From a checkpoint of a small mixture-of-experts model trained on Wikipedia.
Size: vocabulary 16384, 106M parameters.
Below are experts of layer 4 (counted from 0) of a mixture-of-experts language model. Rows are named router (the router's row for the expert), gate (a neuron's input weights, with its number), up (a neuron's input weights, with its number) and show model dimensions 0-255. Each number is 128 + 32 x the weight over its row's rms, rounded and kept within 0 to 255. Numbers have three digits each.
After each expert's rows: a language model's description of what the expert responds to. This comes from a sample of Wikipedia text that the model never trained on.

# expert 47
router:081113073105143152114189112152086114120081132152145156127165087093190161154118073149123139100132106151159137121107105121108163127114139193148137098163115129152154118113064112132120099089147173107134067140141127119156139110151055143086113102095061174173184155093134189133134145064179125144154184141076155130174161178127158182130134140162125177124146065137081134118143148196107132139112106090138173084134157175143132108178090153104061173144141135150123211132128110096134103140150153127119107083105095129081106130105108095112089120123115082127152122127125151158128149084204133176079198078124150152122168177094064125131085157127093129084129123104156122186132095102137145102159148168166138133143155127101076170139113147110135076192156126135136049127134161148063090106165213
gate1:157099115096160156105138206148157110157174140071124061114158071121141157068120149138137112147191114115142137066157096085145074118172137063144138155136115147156101147132132124098130091138095181120121109152120091154111139102078131133114087111103130137112136105134154147090128186148114115139157114142086163103148133086132132148100168125142169155133155131172139127106141180101128088151114079157082146178125063101116079154146126196120142144068132102100143049112144112152084089160143127122080140059146177111132101207144093136142160139107003137141148140172115074139155081134167105124149155147160108162138189142088152106129122151139142141097146102125140155145120102180131219134158073084073130105100174107130145169140130114100164149110039127098140155183119103093166068166196154
up1:105098142142108074152131077116098165124087101224142174073087183141159062135095114119110146126111078141125123156124131155121184116115148148108138086100208122108168154156122147100141135087118032151142113132079115074169120120212148112102167141124088118174155137058115142150125114118186157134106197122164146126176100136147095073180092108159106113109106126105110108110069126077170122089110135118157122085144198137178155066126087100161101140157123170135115165163135115116163199089115128158182116107117098121105156095130156091116112126153193135141143097169135148130091153125130110142153102109135143075136126089145128126065133164076135145168127158140143115118144143039108103110110158142182195112204056144188154086137136161143135107122110103173155106101101108084120167109095123
What it handles: Taxonomic name pieces. Word pieces inside Latin species, genus and family names in taxonomy lists, such as -idae, -aceae, Polyphaga, T. philippii.

# expert 8
router:111087141131132154151147123113144161160155142108137152101090110102098118098123140098201145082160144077133135130088154178143151170142123122134160072152115128130127124117144144125184124095157092143152121124087088074150152161110109146125030136133173131098140161152161057118179094100115146110109125199124162069180109141053157093140148139080122147087162064162119131128189116126114108205123102127181154094118145163160112096129116143094154100145080153129131176136090106136137155128129156118133089134184089169077193155150118156175172115103144081157175159073137085128126150182094142109131155137139211150114148114116134056094129110083118108120161135142187102141153159086160088089189125154173111198061098110126097115121198119145119093159096145146087126104160153148201106054127182
gate1:106061170121121068089126086151135222131099120123163112152133148164177097097082086109127153119148131157121111134104162074121085160105155135135052211077112172104142127112163111131093063177084130160107190081131132134115130082098117177157149071098099143143150118150089131120093136153116141137087115136190145132090088083099152106148070160114119160084166168097120109174074120131163165175122133072192162154111108129117140177145181066145100103134098160114065162086131144104167164167108148139126137124080162184101120186119147083118161145168101110101169098124083147107137102166167145099100128195129111122081069096146104122086084134124097127194125117136208081098074128160140131145116082160127124119090142137180135163125136141140146153080125151175131170130152155113119177119138085
up1:125119126127117098195119140176140169205104084130122134093170153126160133107126162140148159106145148087123133103123096104113069157100143110110111115082087131089194080073100080060121130107160097142181108085094112142110092163162119114150127126100110137141123116059139160147142127163138119149151149096090110142148068170177126154103153165121104156044143187109133162146107175223121141088100124078092163087041168173147188128072114145086095150154087148151144108154125132109146169103147155103159119086081135140193090108123120133109137074118096161095131137155156088076110158135145158144125144150082103162164157136113137117077110137174187122204220086113127126152119102157090132134175095108170121125138116117110160083165130152172074107096100196098179120114127120106144121170111188
What it handles: Infobox field starts. Line-opening dashes and field names in infobox lists, such as Born, Location, Coordinates, Scientific classification, Headquarters.

# expert 36
router:147165212126132156135111148101102209113122109108160165117132154098175102108104103167139116131147093093131045090158173122122063100093087096129120110125116116171139156121237127152153137145151103145092140114127117087141124107054096126164091200096145169158128093115154110131115114109164113159166103128138111137155165137145155108098174149128157142137138092128117120148182135117121144154125113148157135151115110178122172122121098159120121114115182118237198100104116103049096127116187171098156108080096133129129085179121136187043168159150177147147091125120144177128146152123140126070133140066108120147052121102149159176113152125126101110118152103094114109173131109109151169125181134122078135162130160120058132188078161134081161116192102144102187107129190116121152072102142153
gate0:044148112187110152122155191116159088159149210129124120101193115104095101110126117175101161140125140094133117158099128113140133142126152185124096120174122166149132149164059140107182097123084144096125161156117052137140102009141101119142140064112104108113104112117179121140152122153175106172184154154116155089125103178082085175063071123200137127159093110130174168142103141116152163119155071083104118152155109115143068116132108113150165173125126122176136101113153091120133094079102188184142105103188114168089109102153078141183169156102125120152146150121146128095127176118066134131141120148180176151127108161130147093125094087108087093125083153146141122121108145177143094094158144182137048112077152145107131154150114118158082085174131127156076114097143093110155108145111158
up0:193094159070142132122105088149096147072116085141142173137062129123186174135120142082174089111130100146159130113168113149121127088114081064136136131069110054116108112074181123155076137136154140176151089104174217110104181219133150140111114181153155147124137135143063142091110138129088163076074105121158106164128159073186140087179195115062125111097147131157076074128165128129082092143126192179149122098099134143119162140112156158116081095170125138100120146151117152171142175181141078097122164141084163089178131135122196141071105098149125120093112103136119155152171083157162114124117138130102104089128153079104122160114165129159155183122155092073105132135160141117122155155097094084133193143176111146159135113094136136086152170118114107122179126121124150143089122103134110
What it handles: Line-initial digits. Digits and line breaks at the start of lines or within dates and years, especially match-report dates and ranking tables: 19 September, 1987, 2010.

# expert 19
router:101117143087128147104176164153124125151099160108168131131082087154100167049138159085146050157074057158098112097202176116161067082107155094060062131091113072162137155118116147162163121120183135123086125104126153112147142115096121178126121142094141096117090143092136095106098152165120151132118132121120159153134199090082147105137122162104119144073100110172164156147150135118123171129111080169190107141095123107152148105104123141165104147116077118147093109059171100080148117073121181120095058147141211114149144154111120129108049147122127105109174079135133089106129104182149147140110086121094094122151126150101114120115175137081150166188104147137108173101052125178119105163169089111150159172093154161127149141132174111098094131193116124148181152088156168126110145155088178
gate1:099095097153147104070141097134136160074121115117158136148164129185100164106090120067082143073140179110158085170126197074112092124112074164158119097141160095101146127146199133148122158152171097134122129104083152111134102152106075135136121151125158106126149053171089199094198080132100138148137070164094181170171083160105169131130088105156104150090151142118105134140126130142130121160116044092087084108139109189109162160164146119169149090124142202135151135150150126089136090170137136130096204137055151160098151152107121163132162116151154117130080125142153146158098183129128190084181147072141086168127133085096076137135121139155161087158128085085180136104126114095107125134081132155117102096120187138128137103104120132115144188161113104185097098180087101170140070088120141
up1:115126113117126155118201137105141107109090095201151114118050159139141095155170220187165097137134070116135134099131146117123123132146100066080115121126136087074081118180121142095180102140083151106139152143162117137185117116166106126139121062134155176122127162158077179129079071175134179120136169106156075132135123151115116159138161170119134113159149203118114145057135112120133131094135096129102131169083155098138079106152162149137132172079150121095098115101092074168118121093128101164101119118150121132075085121141119195114141140093093111097153142127107099088160126119148134138146156098172083073078128081140199088096119091145089136110137124177096089163118130119072147063193148143068101112113193170107210143104164166139101102117151108199165134163168161140125145128159164
What it handles: Particle up, entities. The particle up in make up / made up of, plus proper nouns and acronyms after prepositions, such as ESPN, Rome, £.

# expert 30
router:137122145138146158161113127137110255102125111098137106176125140100177152080088100106161090121158137132172069125123122074155113124110114123138148135124122102142166176082217123138132065148202106093145156133104117078102083071070101151163101160153145215106127134106176081161151086087152132168121056077149069147143150144130187082124168183166141122078175084131157123096183118138043155140129137178168145161135116121122149120139093142151106120150216132157110112117115136092114113145160108126200115116095182107100121105090122130124175175177140100134113075142123113102138123196136130099113215079124173156101121087120075153184115151129113112097132177143135109160144120141128138111133121116096162167110178161121113155095150158135161127157095151117165093079143119128109116158123114
gate1:174128101138119126148115114177164137180142175081131112160138081111137140113101137120141171125163158115113124216159185174095105095101147160150106085107154153137135133166132149118103141131083139157070116079185112145074147139174156155173203062095145097108134152086112116158177141130144088068153030104185123112110147115123098152044064157123177128137194103164096111047141093093086090184075155110106109164121162133122097111155154121108122169146078170142136117105133168138171182143124112082170122123182130156108110098134144147112131151087093068081153078112070111106117157144115127131111072132227112177093142117071162102107096117153123098093115180079166086083145128104099111145149130175157122180178112122113133102132129129128107134134125115111142179166131143114123168114102143
up1:078129159115121116100149180113114136086125079154150132067127164133127120141148154084114082157102066122145152075098079105165205143134102099126145144101101094084134072065166084130147135128158103136176197182124132113131128165111100127087069182125128154191114057135114157106054148134139157156123229130107144094112139144120138103170152129093110128152040130098149099186127175151123124104168109135153145111123131154142204143128066169183139151153106157089097158158115110116104105097112144168076156127077112121116131160102074122152097117166165143121093175173143176158142128115160140084166155117062159091170127144189094137147132149129140143166147081145084227158102141149101134122107135093119123098117135116141121185100107137135149129134079166197110100102146046121141081141102119
What it handles: Table separators. Pipe characters and other separators in Wikipedia tables, especially after header cells like Date or Spacewatch, plus semicolons, middots, and == headings.

# expert 37
router:131107149151155096122090092122183114141108128090151117124145139104154144142135096117178101153175088186141117141087149099079217136108140101114103127144119127083140085117055119098114145069078160149140176168089198146080124143153147121087118087152168131107122114140111155074176202090103130115160144112121140118099102126121133174147148061129133132179185131139108096110143075192129102093100164164099115124165208111111092177113130064115203151101138163137136139102151140146191085150154136090107150124111090166118115095104202126179099087121192170135138150143088169129146129136172122105172167185108176113189139135108135099060138139104129088145120157124137170178101113112140121129072114126120100074147101108145170077126075153104094151085165160104116105123063145156156131110057058
gate1:133111157139220120138044102133149171106067114137129104118123129095155106144141080104144122088057093050121139169144096154123154155048096118136106194101163117147167093148078160128113073179147136136077149112137152135123119093152135095140105095172115124122138112112121131110107075128093147138142148161143125077109087101157197092116160141122089138092102112153150145129149104133177132099166148138144159123136083082142139117114219078075088134158123156112092148161166132137086139124148175093097154193106093161128134166138157149116147078146112123122091113142155122089167196176100112091076138155156125196158108176165210157172095167082092119124135100072145131142153114102072107096157097099166097074164127179168104150114163069145187190079152125124171107121151130128136120164146173
up1:138162130083153117147120079114174144155086104165108102106132148148152142124114055144143060101049139024155118149154094161144135162126154092142092176154140155182132102198099175114120103140126145133063156135153096164149156096115171092129114096051140091118150116078070135102108124165116153124186175185079129167112145133137090098126168141103064147107166071128144166120150127080119144126130154185138156168103159117163128137156236122098141089114142109141145101153147160099088107117111224126138123119099092165144111143146122113148100129141125158140136166119201097104123149134117083113125140106149100131116081117151132067172094125062146136106132156138141161092217070088116151074132074106157110142192147110102100113173083108102163115104121137113186096134099170126140117151122176
What it handles: Plural/name-ending suffixes. Word-final pieces like es, os, ons, ers, us closing names and plurals, as in Hermes, Parsons, Strangers, portions.

# expert 45
router:127123112075189155087167143094064143095124095181139180144102151116202150099105090093084073105112091091123152117214154109107117123052141190118105123125159151141160135113161154135110092131178141099083111153100082088123109105096095154117085183116102142114157160087191104208129142112146088125162096113114097103121128126137127121171135119082176177106158085139082130139181126124128148151148095159181126135079073194155162067150166143101119138163146124168134134143112122075060135149106180138128044066125103085101139116103099114150188140137117098126126118161161145082123122137109140111122157077096130148140102114134082083110105110184089133067099175081119159150102091125157151172143072108134123120176167116120058139088177141081140135126125152129176132086093139145099053143107147
gate1:155098089090145171122107124134075152063109136138102094084142094130091128150083086119103086139129100126152140148111168142112096147135155112100138093118155129165058122095094126132126072125154199083108123164162170101171188122132101167176123154137073123161180056137095109133097088138146134152164123134164146140140101082192104131119149053097141113116055146139138062169099136132078130119124155182145103125086128155130091114120113091094091187135122146142058133162158096116107110048095125096152134162152097082162169114124159134186176099134158155146135178203084066094187141094141148135130134221125096120122112225089154162127170088194107197128114162125143084115153112166163148154092146182068123098131108147163116109169106135146102095116161119136131153140127142153143141147109149
up1:135118129182095100134133116170159130190138134132139142159132148111191139128135107122161105105097157192105052114135095139142131116091137153122120161106116165076216141154130132123174160119146075156125137108050088197083088132156096134058156149140193073093102116113166136109160167174107141105116102093109108174140138128085126076147087143172128151122174097152102179081146117112152111135169104110150185138145150113115194078134127213144167089150117130108166074076135163108105126175152140191128142110119144150079054130131108104092049169139152113124147109095229147156094111164147126111126145085124167116150157059119120104148145175047173073144148122108145171152083093113113116131200134099138165173101131097117126154092123114113143129104091117172105091095129120168105096116116143
What it handles: Final digits of codes. Last digit of long numbers such as NRHP reference numbers, CAS numbers and closing years, plus units like mm, cm and °.

# expert 41
router:125109120136151132119127169198192097165121143063171136140118157116155153080120204127183106104146086180110144121137169131076096100161110105158138096140097117099133112157094148169150103136098161130091156105103138123186142138142119092116135120154179102124071094126076066142066153131075144170102114092091128108133136144081127125117123097155097132104171114123135164144122136120088148107104141141081104096145127066122142129146132100119185137105092189139133123138206112165243158097097153125133093097125099138150102126092149161191093093081181114193164117146173118114124086125157103151132067209127165128190110133096137139092078131148198102168112122137135146105077060136137093178100105099123106052106109074148145076183147140092082160119114115102125118126082167078107142106064115
gate1:111136061116049127101210093116129139162110132154144154125118107095116067113105148128160165112126127070138115098168104157137150029119093130082114087070144107160180093091158127198099067107120167171131148120188166128096134125171118078196192097137136152107114169106138112162110091143106116119104114096138146153118134109097098170143111165147088054169101062099114147141124152133164119090186156126110120138201132125154110187125132080137051146129187126120174151105126072120125164149130123179115115139159155157075143110140111113142102118157150136108107135180085104087184164167055107144157117098179101096176128152099123138109118112127172166105120176122133139179149080104184152147127084180149108102113134114154114097116130136106063097151084097199129127142156113186171137097143139
up1:155127120109074112131189134089166130117126114144138153074123143131158096139127082134233095054170166106155163100139141118110070091141095153059114041113092146142202086149136131173113075089090145101130131172135169143146141090159083151177156128105145158135083152106112154130120143140144121071145078078106162131111151198079140150146177143169114100156133087133146085110094119124150149161152192175093104113092127071122150145181135069147103085144141111108152159110156145111117119135147145182095114146134163140077141154144101161184052154155153144050135140183096103076139109162088110157121103074137089064118149148158094144100172147145212113086090137147158114170166117126112137134135121138163106167108149120140139107153098152087103106122034150093132079168113110138141129132115095
What it handles: Abstract noun endings. Abstract or plural nouns and their suffix pieces after the, his or their, such as rights, health, forces, -ations, -ities.

# expert 33
router:081098137154211130132181122111122151132126121149146158137171120118129141095103133122054123117087087158134154042114150084140132086131124136120124180109154128129116128183121127157147155105139105138099160104074127162103129167149168195124069086119071146117118152095106165123186167124118155154143151130129098152096123077124162175146122171151133081121101151148168046103101127173118186124134103163166128174129151149148138118139107148118080133159150013138104170057138105126076080107136108110120160119133175116078120094138138122079086145159160114119151093122169117128137176175122140040194145144098164114109147103062151137150191061149133118195106143139082116100057123186074119096115122085124145141108217139089149127140159125098110105134131163172132114096148172095117124115127205
gate2:136122098134094108125109069131117164091101099121108074095083153173170084121135096192095127085123114128137102169087099148196162112108088163119092112189149101102163091104159120159117125126136101122157122166058146147128096133082133139106138130091177141103079140169103199196135129129095094130148149187083109101165131131101160123149126120088100104146140139122091151161088108148142142089092137137107103116086128201149142133100101102148122113083154121119094132162122155086134152147178184137209140060136175082148152190082150123137151135158173089159195110111099145137109118126140191173192126142137136114152112158104099186145125138167167140158130128119132139024189107109091205140162109137118182077106183072127076085129129143122104064165120098167163100092080095103129087165161137
up2:135163126061088084120168157068153169134102195116165132157150127150149113126123141119103132116150095100120090172155117134144110144112068132129184129144163120092108093118176118175151126158122061105172151096081140117170115172119129121102064142096174152123156122160085164178116088183122169179067085168114090168145079175192106132146107109137102106160147107085139200141163113129125115100056170126098126127168120162183160183099095180072096139089140127091127150190109144049140179138113124107160145093176147091112096133111128140129133102096086084148125109087106092127132118192120164148090095149133192122122140159084068143198129143201126183149127190153140122102140070098120160137093119148150102137069142156114073128147112127161131089170105103103141112116125130102143061151144068
What it handles: Team and place names. Words inside sports team, university and place names, e.g. Chicago Red Stars, Cal State, Texas Christian, Seattle Seahawks.

# expert 14
router:129103145144144118080139064144174156146077079088120120156183080108146113069102144099131146112184114120213144096152108115141152175134110156149161112123128128159142161129135147170174088146162148090125120100128078111150127071079128191161110157124054147081155162128121042089172138087133122160093155156114193144140113130105131134114109172127135109132162057129158142118146169134123159139164141129163144131125134098130054122142172129098135113066115207202061178122081109100106098121113129086133115108140088205126166139046106145140132114131127099134205126118138140163148101118146094074115099153163152215140102113074124090138173155148122169154155128114199143113112131118155127167154085109156136123104111099144038145126157169108119155139052190122117119103147121115103126075149151
gate0:125075148115178117096101116188143163150090090183146098097153132124118141093169093118141138140161202129197143086130150136136110128131144155150112142137128109123111099223135193161114110195072105152131101075146110081121148165078139107105106137137133124094142157145106176102049182115137135129129111108132153145167144133145096115061119123142171178084169169137079136158172098112106135135132097152129103123102142162105116119174115129167215174142137164131065179144140091194120085122106119139075135107161133091156081108080150128208110148156188147111094192147099137102055173095083158133090124110097128117125098123104177126165084118078149114108069081120124107126095143076110126122116140134142095084135173160081144146174160109101157118195099150136083154078136112113146055167081167
up0:172091173068199147162129137188099062128108131154135106118095170062080031174130108114143138096092148146107119136153112137121126085137100149106151120187090115069095112124123132136161144126162088104160134139156106112086066195119124148117159123111155075138164131181080107166157132104140120140093128110159132091111135122076191108192184150136140121143092134150148147112139131111113132124149138139155125113141159135145131146122161104128145101133097062134149065124095135169161187158106136153226101163095094152069127139116154112135148124093123085100130121149118110069191114133138117077150151155131154138114134163130119133093104048199098021117155093134154080148167146123125090126140151089151173109116137105206173165103122130098107092153148132136135179172133154197225103121117100
What it handles: Media infobox fields. Field names in film, album and software infoboxes, such as Label, Genre, Release, Production companies, Language, Website.

# expert 18
router:116059127093149133154208133193125123151096175085096101135161059128112112121138176098131115102124126116213128112118161123151148171141151138140154121143090128169159138132175172161156128074090109118136079147095115135110091120091121187120112127153084132109199191158133122110179106083129114147151172160088126150111113140107174160129127068087147122142133114184088143107141182077140140175179115094095129116129206103128100131110121099143133122093074166147150176124112153112095174120127133130166128101138118199091180134180149158091115089123141109115205148129120166159123122153055096038089094158147121160127140138099131091101133131137114150050155078111159146104123115123138125092128101042154098155112125094155076162179185143106120146136050127165137112093171139156168125035131134
gate0:150099148140185085127164083156013114119129128130145127109144169125129157084124091139143169115141119143102093161106136122143164133145125143169102165143152116146123144153090078088093111112067129137115160109133139086140106099130074160200143102117179136087130075080115077145128172087172162135131134100111056100104148104171179186103177130144104166116143168200103164055075142118145164157150139087061107119151210093156122150144145149119115124072119140242097051158121120108143122151172074127106174130157136166128050095076143123178087126085075086143123082177142098134123144121134160126138123119090103142165080126160138168121129152176151122083124145119159087104135116129164105144154193114125125180098071161122093120151142134112139172120130118112106103136067138180151142107115095
up0:096137129167162123082083159109171092084130124125109168143130088137159119153145114102101133188104120091174180112122108141112080128131092117141107075115121130108146139099117147127149151115201128097203113150123127139094120224109096087093099134134073146102118168129133154121108112203128056060064156114137163187127156088095083147134104147111123153116102083037093071163201112128061142122080096199160126160162066115092119097132098149126152120121082105100113209143116135144138107063132185173157169106128139175168165153167125171100149163193185077144121149157109165127134097118131096134170125117117124146122174143099100141126123166091117134149169134078117176164127117174083161104095069133105143104158137083125147151152121123132180079086142146129168127167160099091108148125135176
What it handles: Infobox and lead words. Field labels and opening words in infobox-style or lead text of articles: Species, Area, Population, Elevation, "is a rural/town", Major junctions.

# expert 31
router:105127093155098133113131143142157143166135182088176193146127168105175102037143190135168143096088189091169111123130156163112063081166101124083168093122106127118115158180092140181157073090123198088091165133087140114141109178147164143144159112117184091105029080125098042073139069158116103166097131134085095093168112133094146101131133159142113138118136182157149076169163139141154148145099140080091121163086115106136133129157127153114152125150125145117123160114130111153167157069140083179154098125145107171115136070185136173138127116142156089146107148139188127089096136175077142145120112136125117097142152128061112134126094099127149106133136158133111161108151081129162173167105077067094097115119137109126110123165103072107113177133118057140103153121161175067093153117079136
gate2:163172128186027128108104128182118118111180159085200072123156108092124091119123125121122129114182141143123075158079163088135080117180147074123140084082175143149115120121063117123143122143062167135152128165124133102119147103151097231121145135173108082107140130161107185102164069146114141090116155108199136126137081134105174112087113141055076157138139106108109102112122132143147135131089158155173177121103184195104134130158110157118211158111153141126112129073073162120100116156120091113094148101106132135128107180138137168131154089140141100084086139146116085131138078069155061082117132173175144145149154087124131190116170148119198102138149121149136117110100144106140140149108117171133167125206097123135057101138110137155158129131129131157093153179164085112172117080137129
up2:136139154071119107143099113115151076130094127127130164117150132168137117159170192170100070162079140079116113153111105156089147120149145132113142194187120106083132093107126107172102141109184101171197158155105096133122136168085188105079102128111121140148138177179129113095108139067131131133131152218067134163184177120130095130194124189152130110177125172138137154162094147086125128127109138113043069144164115125148087137114150149137137105113182121124115160161122143092202090166102170162108130147073159126093133122108141147100118182076116102158140081106128149134137135094137131152155090157094018152123127101172092065117050122144086180139110086086094115085153070114146144093092144148086124150123143164158144124121138080075085140127170129111186156152120172148149142163120087
What it handles: Common nouns after the. Generic nouns right after the or a, chiefly way, time, area, compass directions and part, as in on the way, at that time.

# expert 5
router:140148081110126101120180090151109145150120152095134150152123147092145106037125158152137146111122151061117108113132106180133110122156134117051131107138142128105132164160109088118161104137128181122110137093125169091087127132146180129118115146141180086131095102104150055124098072200094102163126185206100128174126097101102136163146107144108088170126139199163111146114102111074197143104095113026090145157109104118118141160139125154170101141136118138084082073147092100169115209098155073175130151151128142149139122113136136153129112139131138129102112117140160155062103112183063074105167078140152077140114166129121084121181063147126167170129106095152167181119090130133121197142184143087106105187123198094098110136163116078125113125137100086166135132137147136133130124093038106
gate1:101107125121109117137170147133125136087082155118144123072147141143178120143081150189178119114107148128082205139089110155140199159177152160123147153112089157127090087111119088146162119106139116125090138130151094124179176164146159124160099086118172123161156078136157144126133141174139140187136118108127102171132159166154102109106143131092091071142117140058201114134128155175203106085128135132114147105191111087120115147141135133091131121129118146055180097115158110159111084074151155176180124117107099156141143133120165111124117073140120135080119176034041184114118149105104111171094096183082129129156115125098101086123141113134075148113096067078160127088124159129179114176136077189111128117084091139141124163167170114094083119135149125139104074204077129137138046152131174
up1:147078138128134184138176141163101093124099144120131152125163122189173116202119137180168133098130111125086099142059092180119155179162148129146126116079066164116070157085084116129127137075096092112164091132158121063154138089110147142205097124119151110102163122156139140113151125151190106137122171117140140117163137183168122093116114129101121088096088082099160112095169157134190106107162115138128175127156146059098100123103142208084123100110080148084134130113124106138059109089148111148139073108127101167089087097112151130125152116155149142148151177069107175109142118120082130117083074123160111138172133159068136126137110146139090161124124095075173101099100151102134166142186116196101109167039066165132141163154134099145080091148123154158134069205139090154156138168138175
What it handles: Quantifiers before nouns. Numbers, quantifiers and ranking adjectives after a, the or as, such as one, two, several, most, first, major.

# expert 9
router:132180139127141129151148161117103101140078089147137132137120221126191076125128120094085080153090180114154093130142152099125113105156129132083160116119140111142117112073135123149127157125149112158108147183131089132108063084065123131182143165127103201144160154086107091209135134135140106151159137128087104106143178137161137063075095171143165125101187062094069121162157107158132104088125110139131138084146175108080176160132096123137103132125169104117141136157100144116093097187106102156160103127089136162073181144109125166151116155135130111173123155197091114151086127099092106094144126120067148161099077092176094115126050131096142108196133120123188070144112110090096122142132173189107180186056181099121127162120154124137146138132052082136101072115126146170113152116173131
gate2:065147167113131163089134183103131109187093086148137130231117153097129072130152144099118111196130126063148112147133099190115115117152152146119135157061165147112089109184067116213112151097117079144091138084149151100117162152163069119116187165105148116111125173114147146167151098128128147092081121155060197109119144140061164115129123088157113146115119111076136100138142130146135130162163139129156106230130145131143123140141069137118066093114118059153178104086151135123199102094125122152132063136077099171156093126138163131149151102109142091131135153113147152091206167168176155131127140152115093087117129213132136156135100091184123143142142114100188110163115126177089082125147142072124137156111111087164134115122110154086105129127120173137119115085128060158138130103117134
up2:126094145123154143127116129143116155125141164133152141126111135138155122161131146069135135157119107110182168105101089160117145071112155159086177078158201117198148150139140179066109139158104149057183171097130111143136172100091075138094112167136081097140087141124118102078080111105147126138072132161146134103099169106160098154133154102123135099121126102139153141095129118087197131159067150161115133111098116126117130181156156158156097171119088171137182026154137070159050117101091132095112141128131146081162122124089180101122168135147123119142153112184106093074168141109038040152058137125136127096101132095101154106076140153088061111166147187154160141098169111196134132106097106164105160168159145138169076128130132127124164144119090183185164101087161127166141156103137131
What it handles: Birth-year first digits. First digit of a year or date right after an opening parenthesis or "born" in biographies and lists, e.g. (1889 –, (2009).

# expert 29
router:125159151119131134119086156150117184098101133107201161173108133134184138097099111117125101138131100141143135049151129086132071069120124093126149156134107127140167159071150125192137063174152099097061164142097138082089140107083114131099079201137111188169123124110159071153125167125144120139164088105146127137130188097132178116154142148157189168103206073110145121123151170117116156172133119155180106130088081170105163097154100176170145150160126132177155141141133123083120139114190112119160092024100141098159107079093130156122158172151159157159087104183122173120138162155166138077159151116123153183136105148095107129100097129160154105121145095104103124151135082105154132158152130080104149164181105120101139126098169161080125145171077125120160063092146176100084049126148135
gate1:158113103056119164107150160123149138019186165107076038133120159175112122136137114174167159148065077151123165122091039132157104129146141105186129112088104128134076142122145121136146175148157151201126072164180083087145154129102142103127135144170139126135157123133106138083122119156115083083078112119130066088124119128130079145107110114162138108154090101175112089123115162158174157161158146156099126099129072123146141172074130145138173106113137146131144155128081159156126179145106190143127153172137068157152107110102151119085088121159128179079138134141093170083125136135100145182125143109176159100125115137212126184147126097111094154158118099143062073203117152113168147160187111086104092160110174093130095156134127134158105153133092144168135127140145144089102119073066100
up1:154127141064178134115124114111172141109153169090110136109120164162122184201104136146151125150083105157149171124078072122109097135134174104169113097112079090137147126110138143161159097102122133189129103167144075136195180147095094101119114109150140140167107057089065179128129166120091144071158142101144070075076125119085065139065135124132103103156086090185092069152115119176182131156160124194092161120136125061136105167121133154145130136080120193112145146102066135119131168124184158188151129139167078134140140130117125111111162152151158153117120112139145162101171117129116192175159155107179160113163172109151165167124114090102113177140096140099109092171127150093151126181172141089155073094137142103106094089107139163180114124131091112168047109139119113118071110070088104
What it handles: Nouns ending phrases. Head nouns closing a noun phrase, often technical or abstract terms or instruments, before a comma, period or bracket, such as virus, theory, policy, guitar.

# expert 50
router:135090147112171102143187104131068095154143121138128140118110141138118156187140055098080191152132124135068127144093084128084179156123099180131100147116137128092124102047123117104099161113073116164130081160143137128114094178171124137147162124113138172110156148126088159096145140111138169116114118123138147140121119081107134139152149059112132142131132186124096121189182102138097116162124132094099115148109145153112048166165135094126044125145141165082182148115111160084129136134142125134162091144110117160170078126166047096144105110133152102143143161065114131174147166102190133167113157104169130159146081104177142177093160116145130192166127110110106135102185135088115168098123140192067101054179116073133134097099053136128126122073187166115128051183132093183126138168132084
gate1:105123127120100158139138114103085125106149170134101148074108098238144102146170091119161152086185086089142137141104138161119107133140091149104117122126166153088146158103101078094082118096118125150126155126121143094033152156103142087114070132164104124137094133132128167099103152180128144175109102106110134187116183106100186123144095107102097166137136166099126124103100150116089072133128073111206157147082123133128132173100094111123081122081116124188095152095191160165167085123053192108152159120153128206151112143139117121105109117110190156069091207091149098085156137102098155133108083155181126114120143176126107141146145165088065172092122081113152128107158089096204135104150165116094157156144171067164093138159143125070128147166133110108149113143131188141118142187125155
up1:153082069170128159147084067133144124128116109103133176185063132056137128153102115147129142181065150160133135088140135069126142126158141070073110096172113140110133093184204142085155149184145100094143070086104142203128052163123131170162179129091144092097103098153108099104110110102076111147120125065096162139151096158133110150093126122193120081118158084136099191106135098112146169114132126132126127151142148090140142165109156120112119093143195126100125139156144149130065093149203142166106125104117083121122138126147180123135159154101186166167185131078103102119103132116152124214162137088047174081155115149088136161171133127178185121153146126150161119130113141089122128174124068157143114162146112171081146159128127107178117119115128124123166119101131089137150094072167180
What it handles: Mid-word letter fragments. Short internal word pieces like l, r, in, ul, at after an opening letter, as in O-l', ec-l-ipsing, p-iv-otal.

# expert 12
router:148068093128100089058154146131114079192157116124151140182100099116148157175126123095161155190166227193076110132083086158072142134145143115148117151152157143112107068108111109114134092108092207110112089138114153148140134166150062121101175128132138129103115111120117180093179176153139129082147122162108159143133106135118114138147106044108127131141129141152130090125148192124076096147059169131118048136157150155068091102197151059077100149123129171067158129113127165120187107123109137123102130120060164098158100175128096080102152093118124162110137134106135138110144102074143114146102117134136103132109144178129180076105114133112140106125122119104143145120158130165138157140101102197108082112183058124139131110176085137162175147098168158084167126176108146136184140105120059
gate2:138099095157081117142100140141093168097104162105154118151102118080162152141104119144171152124084137125155101153126110125200175155114115153153147129150122184111087145111128079154139123168156152163108121086104177114121134130138129147164158162105107146126174098174141119131095143094140115142188117138082176142150147119149118119160119137182176140066094203090135144088143145106119122139172118109093161107098147088143115112137108147155144066127220133082131152126126097157094120125222118112125118146115171128081081107115070142204116125198161125177139119115117111162119117164074172098051104116114095089145108083163185112166120123105082086127142151146123133130141144120179100141109143130133075049041122110036189136081187156127135100201155135180148105061097060098104087141149146
up2:126090121094121163145122101141185107171138086139157099081118128144124145140156123119067092122127063141093128105155142133069064116111103112125081078129128066141173119107151138113115131087101124136134058157173019203162154114086169072102121125138174120158088154066099124134160079114107138082090143167127096157152117141123178125156168111127060107153137113128090128179164086228079163150134151122170124148215135122140178186086150129100116125143087146141158108109137174101138093128098174156139186132121089088170155137125163132112165116136098124063140145101147171155112145112152076200164156120136179093153109172092102142137110106119137154097089118089124117151141190139108143118132115079125114149160103101154122125164084088124133142081121138090138211159164120183138167185150105
What it handles: Mid-word syllable pieces. Middle syllables of ordinary English words after a short consonant-cluster start, often followed by -ing or -ed: str-and, sc-um, f-oster, spl-end.